From a checkpoint of a small mixture-of-experts model trained on Wikipedia.
Experts: 192 experts in each of 9 layers, 96 ELU neurons an expert, 4 picks a token, a softmax router.
Training: a variant of Adam for the experts, 734M tokens, 5597 steps.
Below are experts of layer 5 (counted from 0) of a mixture-of-experts language model. Rows are named router (the router's row for the expert), up (a neuron's input weights, with its number), down (a neuron's output weights, with its number) and show model dimensions 0-95. Each number is 128 + 24 x the weight over its row's rms, rounded and kept within 0 to 255.
After each expert's rows: "comes after" lists some tokens at least twice as common just before its tokens as in all text; "comes before" lists some tokens at least twice as common just after its tokens as in all text. This comes from a sample of Wikipedia text that the model never trained on. Tokens count by the router's weight.

# expert 33
router [122  82 114  96 152 152 100 146 117 144 113 135 152 155 118  90 152 123 119 141  99 133 155 110 156 109 114 146 107 145 101 113 103  86 149 124 162 151 112 129 108 131 147 172 187 161 103 105 114 122 119 123 159  80 120 118 160 148 116 155 127 136 113  89 113 114 110 107  91 139 119 137 112 144 131 124  96 149  90 121 158 103  71 106  95  95 113 148 115 145  90 100 141 109  93 135]
up0 [136 152  81 163 105 115 135 154 123 124 175 118 129 137 130 126 111 117  90 106 129 136 121  95 138 119  94  98 113 131 137 112 123  99 142 157  97 115 117 144  86 124 129 146 155 147 158 140 111 155 110 132 133 138 138 125 115 132 116 151 118 108 147  74  97 149 139  95 139 135  97 119  85 106 143 133 146 120 177 188  98 100 171 166 120 150 128 146 101 108  78  93 111  95  82 114]
down0 [141 138 150 144  87 182 118  91 154 147 112 121  93 126 144 138 141 113 110 148 139 120 119 135  80 119 121 177 130 125 140 147 123 102 134 114 144 100 131 155 121 133 141 173 138 107 170 142 110 140 118 154 134 149 204 104 136 124 142 104 100 108 127 159 116 103 103 121 102  92 155 158 120 114 141  97 121 120 135  97 129 157 120 132 174 103 140 170 153 179 174 128 134 155 104 116]
up1 [127 143  97 145 106  97 122 130 109 156 103 134 114 124 136 168 117 114  78 126 145 169 128 103 139 145 114 140 103 135 130  88 151  89 166 136  96 138 103 124  83 119 123 154 152  85  99 150 127 128 128 120  68 150 130 123 139 147 116 151 109  91 177 111 134 145 134 113 118 121  71 112 117 152 114 122 145 158 169 137 126 122 119 137 130 140  91 167 109 106  83 116 154  73 121 112]
down1 [102 123 125 156 120 149 113 132 157 117 145 142 160 115 131 115 171  99 124 115 122 115 160 178 104 143  93 155 114 146 108 151  87 115  80 109 119 164 163 166 131 117 131 118 135 129 171 148 109 128 148 148  92 110 163  88 118 133 127 159 157 120 142 129  97  89 100 134 108 128 146 114 133  90  92 141  98 146 109 130 128 176 118 111 123 111 171  75 126 153 150 153 118 149 112  88]
up2 [139 153  87 135  87 155 116 186 107  98 115 119  92 120 137  92 163 126 104 203 129 106 143 130 121 178 129 125 150 125 107 116 100 158 128 140 135 146  79 146 124 117 158 145 136 123  83 145  98 111 146 125 151 129 163 179 167  85 115 174 143 156 107 113 117 142 137  88 135 133 125 130 144 108 141 111 120 144 161 150 121 132 123  92 122 139 151  95 122 119 114 135 115 116 126 130]
down2 [127 127 116 145 123 123 118  68 141 144 145 136 133 140 154 101 178 176 129 190 108 150 108  93 120  88 134 168 140 107 146 151 111 136 124 166 112 145 154 101 119 105  96 124 129  90 125 171 141 149 147 115 139 152 100 113 116 126 135 129 108  87  91 140 140 116 146 128 124 159 134 109 113  96 186 160 148 165 114 146  97 110 124 123  86 129 121 138 119 134 116 128 151 125 169 171]
up3 [113 167 157 117 113  79 165 123 146 117 145 127  92 153 146 158 121 135 151 126 144  99 119 116 127 140 135 128  88 100 127  95 123 130 148 141 171  76 166 147  92 145  75 158 121 145 129 136 153 118 113 137 110 109 128 164 150 152 129  86 119 139 130 123 115 138 138 120 144 140  68 141 139 114 160 134 141 164 176 187 139 162 143 129 102 142 143 145 104 119 112 148  97  89 142 120]
down3 [105 111 142  93 138 138 117  72 116 141 127 140 141 113  95 112 117  79 166  91 116 159 153 113  93 115 104 166 110 140 127 165 147  80 113 143 125 121 143  93 128 109 155 123 126 129 165 125 143 129 132 136 136 155 123 103 141 125 108 198 108 112 101 126 122 132 126 145 124 118 154 155 106 103 195 126 107  89 166 133 124 112 151 137 115 124  72  83 149 136 137 114 154 118 110 123]
up4 [155 146  64 154 120 113 121 108 141 125 128 115 157 157 116 135 141 150 174 140 170 143 104 112 113 149 123 116 150 121 157 130 113 194 103 109 109 128 144 144 139 141 106 123 114 110 120 100 119 149 129 117 134  98 102 190  71 161  99 129  87 123  98 139 127 117 148  99 118 130 158 148 102  98 124 125 140 104 177  92 124 142 142 135 136 119 137 123 124 138 120 156 158 188 101 135]
down4 [ 96 121 119  94 126 129  90 178 127 127 139 138 127 104 144  77 162 126 123 152 145 128 168 142 151 103 160 134 128 155 124 138 115 130 172 149 149 112 113 106 138 127 125 127 115 143 122 159 131 125 127 157 124 135 138 144 138  98  96 125 148 118 135  54 155 108  74 131 137 176 126 153 134  83 133 117 164 129 116  94 100  97 146 146 132 119  88 155 141 100  87 139 148 134 170  83]
comes after: " ", " (", "5", "6", "7", " $"
comes before: ",", ".", " |", "–", ";", "0"

# expert 115
router [157 135 132 106 132 143  99 158 125 149 120 102 145 163  82 122 143 135  97 142 106 145 193 119 153 114  98 150 129 143 136  80  94 102 128 142 171 139  86 118 148 104 151 130 129 133 147 104 105  88 102 160 160 115 128 109 140 167 124 150 131 118  92 117 126  98 165 135 123 125 112 149  90 163 141 150 125 119  93 127 155 124 120  93 117 137  78 162 112 160  89 126 145  96 101 121]
up0 [142 124 103 113 116 143 149 112  84 139 166  98 105 148 122 129  78 134  84 131 120 149 103 128 145 163  66 154  75 130 112 118 110  97 117 117  98  88 134 123 119  64 124 113 156 155 136 133 117 147 142 131 152 102 114 113 136 165 123 140 120 130 118  77  80 123 114 109 156 151 126 110 113 112 127 130  92 143  69 156  97 114 135 135 140 145 122 122 123 163 100 141 118 134 131  92]
down0 [131 132 149 147 144 164 141 130 149 119 104 109 127 114 108 128 194 164 118 117 109  85 105 129 119 136 118 107 110 129 159  94 144 142  92 114  44 119 117  87 105 143 146 144 137 123  94 123  93 117 155  73 112 114 133 116 127 128 145 121 114 130 136 106 145 125 136 132 141 128 138 152  95 114 114 134 102 101 132 123 119 120 124 109 110 111 180 127 130 128 158 201 139 110 105 187]
up1 [106 125 155 141 139 130 132 170 141 194 144 145 153 125 142 122  98 173 128 122 133 134 173 117  92 158 140 108 139  78 140 118 101 138 152  99 116 113  94  90 172 104 106 185 138 151 151 135 122 138 170 132 138  94 143 144 142  92 136 114 143 127 134 135  99 105 108  94 128 131 130 120 130 109 147 127 133 140 138 172 122 127 165 137 107 116 108 163 106 137 131 115 165 161 184  98]
down1 [127 144 128 105 127 126  90  96 159 112 153  95 113 191 124 122 124  97 138 139 165 115  74  90 133 113 141 116 104 139  85 181 155 134 187 121 138 104 128 134 114 113 110 107 117 123 120 130  95 166 140 137 145 134 124 172 124 121 104 116 167 139 144 128 129  92 106 119 122 134  98 115 172 149 130 126  88 148 118 135 130 116 120 132 116 141 131  82 162 112 136  56 141 153 134 135]
up2 [139 111  93 132 112 128  85 153 109 133 113 154 132 117 144 135 113 126 141 111 161 116  93 111 152 170 164 117 137 105 152 109 156 110 133 110 131 165  92  96  99 117 101 171 146 115 129 110 134 124 161 150 171  92 105 144 131  91 156 125 125 146 143 111 133 102  99  72 132 134 107 135 103 111 140 120 117 142  78 142 148 156 122 134 152 142  84 126 159  85 168 114 127 110 114  65]
down2 [126 119 156 141 116 104 161 106 143 156 142 144 148 134 106 130 105 132 151 146 135 130 144 105 144 165 119 139 142 101  80 126 125 139 165 100 144 111 156 135 129 137 142  91 117  90 138 135  59 154 111 144 131 128 158 114 136 131  87 165 135 104 139 118 103  89 175 135  82 142 130 108 133 190 124 159 121 118  76  97  96 141 160 155 138 167 137 142 149 120 151  89 126 135 140  99]
up3 [126 150  77 128 137 181 116 131  88 144 122 123 148 129 178 120 129 148 153 107 124  96 150  99 134 107 106 125 135 134 153 113 125 158 140 127 162 118 177 129 108 136 124 154 138 134 121 134 144  99 110 144 141  95 166 106 151 146  99 159 157 183  89 103 152 141 188 121 136 133 122 162 154 120 127 126 137 117 112 184 136 123 104  80 116 152 129 114 146 160  80 106 120 103 131 138]
down3 [111 135 170 162 149 156 137 122 113  96 102 138 145 135 135 148 130 135 127 179 131 164 107 154  77  83 209 163 126 157 122 140 149 141  68  94 102 125 128 154 132 159 139 105 131 133 128 145 165  90 118 106 114  96 108 135  90 152 116 149 105 102 131 112 133 133 128 109 128 142 141 146  92 112 102 112 156 129 128 151 116 135 130 145 113  92 130 149 101 158 124 102 121 166 149 122]
up4 [121 132 143 106 141 182 140 114 121 125 121 127 105 102  89 112 118 112  86 198 127 148 102 131 138 130  95 123 100 104 148 111 130 106 146 192 102 120 150 116  97 134 151 121 160  92 127  94 120 154  95 156 134 150 153 121 126 110  89 126 151 141 148 155 140 126 128 134  73 135 134 104 103 126 107 133 116 119 143 212  99 124 118 137 135 131 157 122  92 126 114 157 114 110 120 104]
down4 [172 122 143  91 144 141 122 115 132 100  87 109 151 158 134 105 153 152 148  77 147 132 148 144 126 125 139 128 128 140  86 162 119 170 103 176 126 119 133 104 106 126  93 121 107 139 100 117 134 116 144 150 156 159  92 155 130 130 144 117  92 112 122 100 172 139 122 103 144 113 133 160 158 123 106 152 131 141 163  78 147 114  83 163 120 144 157 145 161 111 165 142 126 104 174 152]
comes after: "o", "ro", "ar", "ir", "y", "le"
comes before: "s", "ing", "ical", "old", "ic", " to"

# expert 31
router [112 102  96  92 140 146  85 127  90 170 122  90 126 141 140 120 106 162  99 135 129 125 148  71 128 124 106 137 111  82 136 107 123 133 171 129 143 146 103 129 148 142 136 138 137 156 112 100  97 113 119 155 124 124 100 137 135 116  84 144 159 142 104 112 116 117 126 117  81 165  98 156  99 164  86 136 133 166 105 151 162 103 117 111 133 119 107 141  99 172 123 123 142  98  77 147]
up0 [ 90 116 102 120 167 142  80 122 128 123 121  87 172 142 120 141 152 142 129 120 118 127 127 129 114 145 117 152 151  89 101 142 100  88 138 174 134 123 110 204  88 143 127  98 120  84 121 148 100 115  94 124 127 134 145 138 144 155 123 119 111 148  56 107 112 110  82 126 119 150 100 141 112 154 124 121 127 162 141 101 117 150 140 139 120 128 119 100 134 169  86 132 127 144  95 132]
down0 [157 146 112 107 155 143 126 123 125 150 120 171 148 123 162 121 131 119 112 141 149  95 161 139 127 118 166 112 147 139 116 109 108 148  87 163 145 135 138 140 131 136 112  89 175 133 159 111 145 161 104  83 136 147 136  88  82 170 145 118 110 109 154 123 162 110 142 170 126 115 120 142 122 105 112  84 130 170 157 104  95 115 141 112 137 149  81 140 166 133  99 169 145  94 114 162]
up1 [ 84 161  83  95 134 151 150 139 130 148 166 139 130 151 120 144 118 149 143 113 118 142 130  91 135  94 102 149 125 128 117 142 100  94 174 126 141 123 145 111 171 165 124 167 153 110 112  86 118 155 167 116 114  97  81 105  96 126 114 138 136 112 109  82 110 137 140 115 118 126 112 150 120 130 107 139 125 157 142 111 143 111 106  69  78 151 104 130 153 120 113 111 169 105 168 119]
down1 [110 170 145 134  99 126 130  90 148 108 100  97 116 119 114  85 128 128 170 123 134  85  99 166 119 109 128 103 134 117  96 102 172 116 113 129 175 114  59  99 110 117 112 129 155 121 170 170 127 135 123 105 132 126 109 156 160  94  96 117 151 138 166 158 101 122 126  97 164 121 129 111 131 142 155 119 143  99 155  97 132 135 103 138 121 104 112 119 152 122 154 129 114 137 166  88]
up2 [166 101 145 172 137 150 110 132 105  98 134 101 172 131 142 137 137 149 102 147 119 132 127 139 100 139 107 107 137  82 152  97 121  84 153 164 120 128 123 161 126 150 121 152 130 175 134 131 160 117 111 170 160 138 128 159 198 140 108 171  98 114 137 117 120 115 103 132 109 106 119 136 105 169 137 124 113 133  89 184 111  85 146 146 115 118 136 151  88 132 135 137 129 126 116  93]
down2 [120 101 156 134 111 166  75 122 136 123  80 120  95 136 100 113 125 108 147 123  85 132  91 142 125 125  82 111 118  99 145 115 124 124 150 146 120 134  81 126 118 134 151  88 140 204 146 112 179 121  95 101 140 134 170 144 128  84 150 147  86 105  95 119 141 139 147 122  90 140 162 121 140 100 123 119 152 122 101 155  90 135 127  94 135 126 122 120 133 150 143 130 123 131 139 165]
up3 [106 128 121 137 132  83  89 104  94 118  64 117  90 164  99 117 126 136 152 129 118 140 165 148 141  94  85 145 101 125 160 108 133 137 172 122 161 130 150  75 159 122 133 153 142 118  91 104 143 148 150  98 178 125 118 153 143 114 101 139 144 182 147 131 119 139 120 116 122 133  90 120 119 130 116 134 136 136 138 155 116 113 150 158 127 130  98 173 127 174 114 161 102 121 123 102]
down3 [176 125 134 131 120 111 135 127 113 120 116 102 122 101 112 130 142 145 106  88 119 133 127 155 169  74 128 110 148 158 155 155 155 118 154 124 160 100 152 111 131 138  87 160 156  74 116 120 114 100 107 113 135 102 141  93 121 104 145 187  89 126 131 185 134 139 130 146 116 120 172 130 130 112 149 101 141 155 106  83 107 117 109 142 117 100 147 167 151 155 153 137 109 169 136 130]
up4 [133 127 128  74 123 126 107 112 141 155  97 145 118  94 133 135 123 160  99 121 100 130 127 101 117  95 138 132 129  98 128 127 102 104 114 121 105 173 119 117  84  64  99 164 133 167  81 143 121 133 113 125 118 133 100 136 196 159 141 168 124 143 122 119 149 100 176 118 156 108 118 136 134 129 111 116 134 146 139 103 151 131 110 171 133 110  76 140 165 162 131 108 153  97 133 139]
down4 [143 124  90 144 133 120 102 140 120 120 123 174 114 132 147  84 126 126 158  87  61 117 156 156 113 124 130 108 119 151 110  87 168  82  94 104 132 135 138 124 143  99 115 114 124 108 128 138 156 150 105 109 102 144 102 102 128 187  97 151 135 149  90 128 128 107 133 167 106 107  64 103 145 136 150 157 115 120 148 122 109 142 124 131 129  83 139 123 137 155 162  99 151 106 127 136]
comes after: " M", " or", " H", " L", "u", "a"
comes before: "g", "u", "z", "inal", "e", "a"

# expert 9
router [155 105 112  98 140 147 130 137 107 128 117  85 150 172 125 123 137 180 144 125 111 153 159 101 180 126  88 120 135 128  97 134  93 116 157 141 144 134 122 172 113 130 144 150 123 150 110 121  85 105  73 155 140  96 118 120 131 171  91 136 146 149  80 113  96 147 135 125 103 149 136 170  91 160 108 141 110 171 127  98 137 105 109 110 113 119  86 134 120 151 109 100 128 114 112 126]
up0 [125 117 180 132 123 123 126 130 129 113 162  95 141 142 126  73  86 136 127 176  87 184 103 166 145 131 162 134 119 100 114 144 120 135 157 123 135 110 124 113 163 100 123 146 127 158 148 150 103 132 137 125 115 150 170 125 145 147 128 113 173 152  88 149 108 156 170  89 135 144 165 137 106 195  98 146 110 112 140 118 106 144 137 148 120 108 132 164 143  94 114 114 139 123 138 132]
down0 [149 138 138 119 129 120  98 157 129  78 108  53 113 101 152 161 171 132 105 118 163 175 113 123 103 100 123 108 144 174 113 133 125 140 161 165 111 174 154 125 145 127 113 147 179 167  96 124 126 114 157 117 116 149 165 150 112 112 130 140 136 122 136 138  93 127 115 126 152 126 118  87 117 132 125 123  86 132 122 156 135 148 113 106 154 153 123 132 103 142 168 165  97 100 132 124]
up1 [121 111 159 122 144 119 162 139 147 142  88  77 103 153 103 147 147 157 115 104 155 144 132 112 137 124  89 102 110 155 138 195 134 104 126 116 157 141 101 172 115 139 115 179 142 121 121 130 130 103 148 160 131 126 152 122 109 156 172 177 118 106 119 138 123  99 130 123  89 163 164 116 116 142 121 159 127  87 127 118 145 113 124 127 138  79 114 134 130 130 137 135 149  81  71 118]
down1 [134 178  98 127 106 139 192 136 147 152  90 136  70 135 111 117 114 136 129  93 176 116 143 121 140 137 126 113 140 178 143 133 142 135 136 151 137 103 127 141 132 131 133 152 155  85 148 140 103 134 131 132 109 138 135 146  76 101 150 152  63 122 104 117 160 118 125 126  99 158 116  60 147 125 105 134 137 151 126 102 116 102  98 138 153 116 127 154 136 129  77 145 109 125 145 110]
up2 [122 110 117 134 106 115  76 158 131 202 138 120  86 137 122 123 156 134 142 136 133 117 118 108 171 125 140 106 106  92 115 127 161 137 149 162 101 116 136 112 134 130 132 145 137 152 110 121 156 144 148 145 156 116 128 129 154 169 175 109 138 119 142 100 173 131  87 109 121 107 135 180 115 163 114 122 144 121 123 120 139 103  86 149 112 129  83 101 166 149 189 134 134 103 115  99]
down2 [ 89  82 136 143 175 196 154 134 113 125 163 140 122 133 105 143 102 143 149 132 129  70 116 127 118 164 126 134 130 167 101 124 155 127 107 162 129 144 154 129 114 148 154 143 129 113 133 107 114 170 130 141 109 150 134 138 151 151 145 137  68 116 112 130 167 160 146 118 113 109  70 153 102 142 173 124 154 155 138 124 148 112 125 114 139 144 120  88 119 105 147 126 149  97 121 165]
up3 [168  97 158  96 137 100  96 134 139 112  99 102 103 139  65 106 144 145 127 160 139  98 161 142 173  96 152 110 129  90 140 125 120 160 141 128 123 111 108 137 138 112 146 151 118 147 105 143 129 114 168 136 135 160 155  86 133 156 106 117 193 106 165 123 121 149 116 126 112 135 121  61 141 153 115 122 127 146 118  99 135 129 134  97 162 128 131 106 146 123 165 118 153  93 139 102]
down3 [131  95 106 143 101 143 157  93 125 124 121 109 158  90 106 114 146 103 155 111 162 121 139 130 151 132 124  98 133 141  98 150 107 137 107 120  94 135 147 153  64 156 151 142 122 121 123 102 117  84 182 147 160 126 140 107 186 118 107 133 107 115 141 144 113 164 152  63 117  87 138 135 117 146 170  82 120 134 150 129 106 130 110 114 143 157 143 131 120 107 139 122 162 103 154 103]
up4 [132  98 130 101 132 101 110 167 144 134  80 107 137 143 132 115 146  98 122 110 122 161 120 147 149 133 120  86 155 127 106 161  78 141 116 126 158 121 125 160 121 136 143 155 128 112 141 123 104  88 127 150 139 109 148 147 132 146 113 109 121 100  89  88 114  96  97 134 132 156 116 167 134  94 139 146 108 144 134 118 134 160 136 136  98  76  55 181 134 157 144  92 118 120  96 161]
down4 [156 142 110 122 143 153 119 132 106  88 157 146 127 164 137 156 152 157 108 126 107 128 141  83 121 143 161 142  84 129 103 132 110 142 121 126 104  92 145 133 116 157 124  93 109 128 146 154 141 151  97 100 114 175 111 150  86 101 163 114 105 148 164 161  93 117 149 136  82 104 119 121 129 136 118 160 125 156 150  86 100 152 123 147 106 108  84 167 125 128 102 139 144  94 180 123]
comes after: "am", "an", "as", "ak", "h", "k"
comes before: "a", "i", "ar", "h", "an", "ur"

# expert 34
router [143  89 120 105 165 166 116 147 131 151 101  95 131 137 130  93 161 126  84 139  87 147 150 110 132 106  96 162 101 104 119 130 116  84 148 147 150 153 106 135 127  90 122 142 147 134 120  94  87  79 106 122 149 102 121 110 165 133 127 135 131 146 112 110  98  97 144  89  91 127 109 147  86 151 105 134 116 155  88 132 131 107 115  84  86 100 111 124  85 138 110 118 145 126 105 124]
up0 [172 146 129 104 171 119  86 111 122 106 119 110 122 137 123 129 105 156 125 153 118 138 111 128 147 119  98  98 110 122 110 140 118 114 117 119 142 104 170 137 131 117 140 157  87 125 101  70 151  96 140 159 132 121 125 184 120 153 111 144 125 126 154 129 142  74 138 184  93 136 165 169 125 160 122 159 151 130 100 127 125 103 103  95 103 153 130 152 166 127 146  79 132 112 134 166]
down0 [123 132 109 130 110 158 148  96 101 183 134 138  93 119 130 131 150 105 160 110 121 143 101 171 106 126 117 126 127 116 122 128 125  91 103 159 115 150 136 110 112 148 143 107 112 134 142 156 157 136  86 137 119 129 113 147  94  80 173 144 105  97 119 153 144 137 103 144 149  81 152  89 120 142 173 136 134 113  96 115 122 129 126 100 152 128 128 124 114 191  81 139 161  84 118 176]
up1 [137 148 136 108 114 140 127 182 106 108 131 148 131 115 128 110 125 101 154 141  96 100 134 152 126 126  89 105 124 123 153 115 124 124 120 139 121 109 145 140 149  99 136 136  63 119 149 121 120 119 137 131 122 123 123 179 143 121  78 163 121 163 147 142 111 165  82 136 153 138 157 129 141 107 101 134 163 118 143 158 103 173 145 106  96 186  79 119 129 122 122 152 187 164 130  90]
down1 [132 128 156 116 119 104 130  82 166 133 148 107 184 109 106 130 170 160 142 144  70  89 151 128 125  79  90  99 114 153 142  56 102 105 106 140 100 131 115 115 116 156 110 103 150 161 130 117 135 129 136  99 116 118 122 112 117 156 130 131 119 130 117 104 162 109 103 141 148 112  97 126 121 152 157 129 124 136 111 127 136 134 152 115 125 123 160 106  78 138  91 174 121  87 120 118]
up2 [128 130  97 138  74  82 156 120 133 130 157 105 119 162 120  63 100 143 120 111 112 139 114 144 178 108 156 108 132 119 126 141  99 153 138 149 141 144 102 157 140 120 135 127 105 133 120  97 147 169 147 179 110  84  86 127 118 130 146 157 114  95 125 107 127 129 159 161 123 116  90 160 133 123 153 150 153 126 161 151 108 119 109 193 132 147 131 130 140 136 156 117  99  95 110 140]
down2 [124 145 119 153 126 147 127  81 105 141  78 135 163 123 159 202 123  90  96 125 130 155 123 147 112 147 121 151 106  86  91  93 129 154 130 142 118 110 148 163 127  82 171 172  85  92 128 144 119 114 122 165 106 142 159 156 154 112 127 128 130 154 167 116 151 164 136 157 155 141 141 144 125 161 151 146 153 148 116 131 109 138 131  96 124 147 130 140 153 136 154 124 101 131 146 129]
up3 [165 104 196 115 142 165 133 174 144 158 138  83  98 138 129  88 130 136 115 140  97  96 125 107 131  95 133 132 142 109 105 110 129 121 159 155 104 106  67 149 118  96 138 150 113 124 138 160 133 144 127 129 157  93  93 109  95  94 159 161 116 129 146 126 151 108  88 146 119 129 147 136  87 107 126 111  92 143 137 146 129 174 135 111 139 139 106 110  90 122 124 137  95 154 127 144]
down3 [107 139 118 115 148  54 131 140 142  98 124 100 143 163  99 151 135 118 158 116 155 123 124 143 102 111 140 146 144 139 143  98 166 107 144 144 132 127 136 145 145 134 130 122 169 152 135 102 134 140 133 143 166 161 151 145 112 151 155 121 148 121  84 137 115 116  82 137 142 144 102 160 115 122 151 165 158 121 153 112 120 134 135 171 117 143 148 177  90 135 101 154 194 105  73 113]
up4 [117 115 120 142  93 130 104 109 127 167 149 107 132 115 127 125 129 143 109 132 111  98 139 130 102 137 125 119 129  52  98 127  82  90 108 139 130 144 124 124 122 102 131 170 116 155  93 127  67 110 110 133 131 163 142 142 168 146 121 112 141 107 158 116 114  98  84  87 120 133  85 133 102 199 157 107 109 151 136 173 110 116 109  86 114 107 132 119 118 129 113 136 138 151 108 142]
down4 [191 110 122 126 109  90 141 107 189  99 118 121 163 112 208  78 165 134 113 138  89 135 129 109 154 164 130 146 166 152 153 178 121 105 109 125 130 108 139  96 138 105 129 142 118 163 112 107 104 142 146 110 102 146 143 124 128  98 145 159 118 118 142 125  78 131 110 141 121 112 114 140  97 150 129 105 149 114 124 119 175 120 167 126 112 135 135 137 142 112 121 115 111 124 136 114]
comes after: " |", ";", "0", "1", "2", "3"
comes before: "0", "1", "6", "5", "2", "4"

# expert 133
router [129 107 100  79 107 125  85 118 118 151 132  86 138 139 130  95 177 152 104 138 130 134 131  76 163 121 108 141 104 102  94 124 129 121 160 136 137 130  97 162 129 132 132 118 136 148 111  99 107 113 107 145 129  96 110 142 181 126 111 153 140 157  79  88 108 116 147 122 110 133 123 162 131 134  76 124 117 173 131 112 170 104 102 125 100 101 116 161 103 170  98  98 148 137 135 135]
up0 [131 136 129 118  95 132  98 138 121 187  89 126 110 125 141 126 113 109 114 144 125  91 143 116 153 135 131 139 120 121 104 136 114 107 132 132  89 108 169 150  86 139 128 119 153 123 127 173 175  92 109 139 135 114 143 118 114  93 134 135 106 127 118 131  71  89 106 102 102  67 111 162 128 142 137 131 101 137 152 131 107  55 136 123 150 123 152 158  83 149 125 140  99 132 166 100]
down0 [152 106  98 153 134  77 127 173 139 122 103 122 148  82 134 122 102 122 131 124 128 121 147 112  72 166 177 142 125 131 124 128 117 117  93 166  94 111  71 129 107 120 109 124 111  99 148 113 140 116 100 139 103 114 123 180 117 142 109 106 107 120 147 120 132 152 148 114  92 115 115 142 105 113 111 105 157  90 122 136 112 140 149  74 133 126 107 104 104  94 117 126  69 129 143 168]
up1 [127 145  85 127 116 136  89 109 109 119  95 110 138 142 130 153 158 149 132 151 174 157 148 131 101 112 129 143 103  99 125 108 139  93 139 163 152 142  87 133 101 111 138 186 138 136 108 160 120 134  62 114 142 147 183 130 180 149 100 121 136 140 133 118 118 122 103 118 126 152 129 132 145 117  75 152 131 143 123 132 123 180 130 101 135  90 149 100  82 142 124 112 150 117 165 123]
down1 [143 111 113 148 128 134 106 142 107 103 169 106  94 113 114 184 125 152 110 114  98 151 118 142  92  98 108 165 125 161 102 116 146 152  94 102 116 137  97 132 112 178 151 126 146 121 137 149 130 122 172 130 118 125 128  87 182  97 119 151 117 133  96 146  99 103  97 154 148 148 139 131 142  69 135 105 121 110 156 123 126 117 128  93 116 110 174 136 130 139 107 136 129 154 177 172]
up2 [118 134 136 116 118 161 123 128 142 134 135 105 141 145 116 117 129 151 154 122 141 126 123 102 126 128 137 157  89  95 130 146 147 144 154 110 103 117 135 127 111 111 189 155 150 170 112 123 143 125 119 168  95 104  99  86 105 159  84 133 154 153  86 146 114 127 116  82  97 147  98 116 134 137 151 122 114 196 147 118 150 120 150 111  98 130 143 180 119 104 135 158 183 165 121 159]
down2 [146 153 118  87 149 130  98 112 152 135 154 120 145 107  69 123 159 139 146 144  99 152  96 101  93 116 151 126 158 148 148 134 135 178 130 163 113 147 120 138 101 118 135 133 129 105  99 154 120 189 110 128 100 124 141 111 141  91 138 153 110  62 103 121 117 104 119 118 144 158 130 182 121  96 130 103 152 141 153 144 156 102 119 149 164 125 175 125 143 131 128 155 126  98 154 115]
up3 [125 145 111  92 108 134 102 137  97 127  96  85 148 123 103 131  86 113 112 130  98 122 150 105 168 148 101 107 114 103 113 152  79 101 131 151 124 126 133 173 136 127 106 123 111 125 131 117 152  85 129 149 142 108 162 164 129 126 101 158 142 125 102 109 139  99 148 126 137 160 118  95 128 136 119 120 133  63  98 101 157 143 122 152 126  54 146 135 115 166 125 119 178 136 123 163]
down3 [110 159 124 124 100 110  88 172 151 175 127 127 113 121 110 129 108 130  96 140 106  92 129 141 145 139 172 136 168 162 102  79  97 136 122 112  84 123 129 154 132 149 110 164 150 134 139 151 129 144  87  98 128 126 160 159 144 125 116 144  95 126 142 132 138 145 118 150 146 139 109  72 149 137 158 110 178 139 198 134 128 124 119 102 141 120 149 155 114 112 149  89 141  97 122 144]
up4 [126  53 137 103 161 132  91 168 171 146  64 111 115 130 111 154 119 137 136  92  95 127 145 151 129 140 128 127 157 114  89 156 157 119 153 103 135 123  92 138 112 147 105 161 113 155 119 129 140  95  95 102 133 131 156 122 174 139 128 156 136 133 118 101 110 172 125 120 137 136 130 172 123 111 128 141 111 167 103 158 122 146  80 155 127 141 122 123 147 137 127  75 109 120 138 132]
down4 [114  85 149  98 158 145 145 153 111 162 129 126 132 172 143 141 156 168 110 144 146 125 173 131 116 164  80 150 115 108 146 133 156  67 105 108  85  88 123 123 123 133 130 121 132 139 159 115 130 123 115  83 109 136 111  95 108 150 111 138 128 133  71 107 109 139  98 113 139  57 101 125 121  95  94 124 154 118 141 149 117 118 103 162 136 135 143 112 141 160 132 146 114 145 146 136]
comes after: " P", " M", " A", " C", " p", " V"
comes before: "or", "ul", "ican", "a", "er", "ident"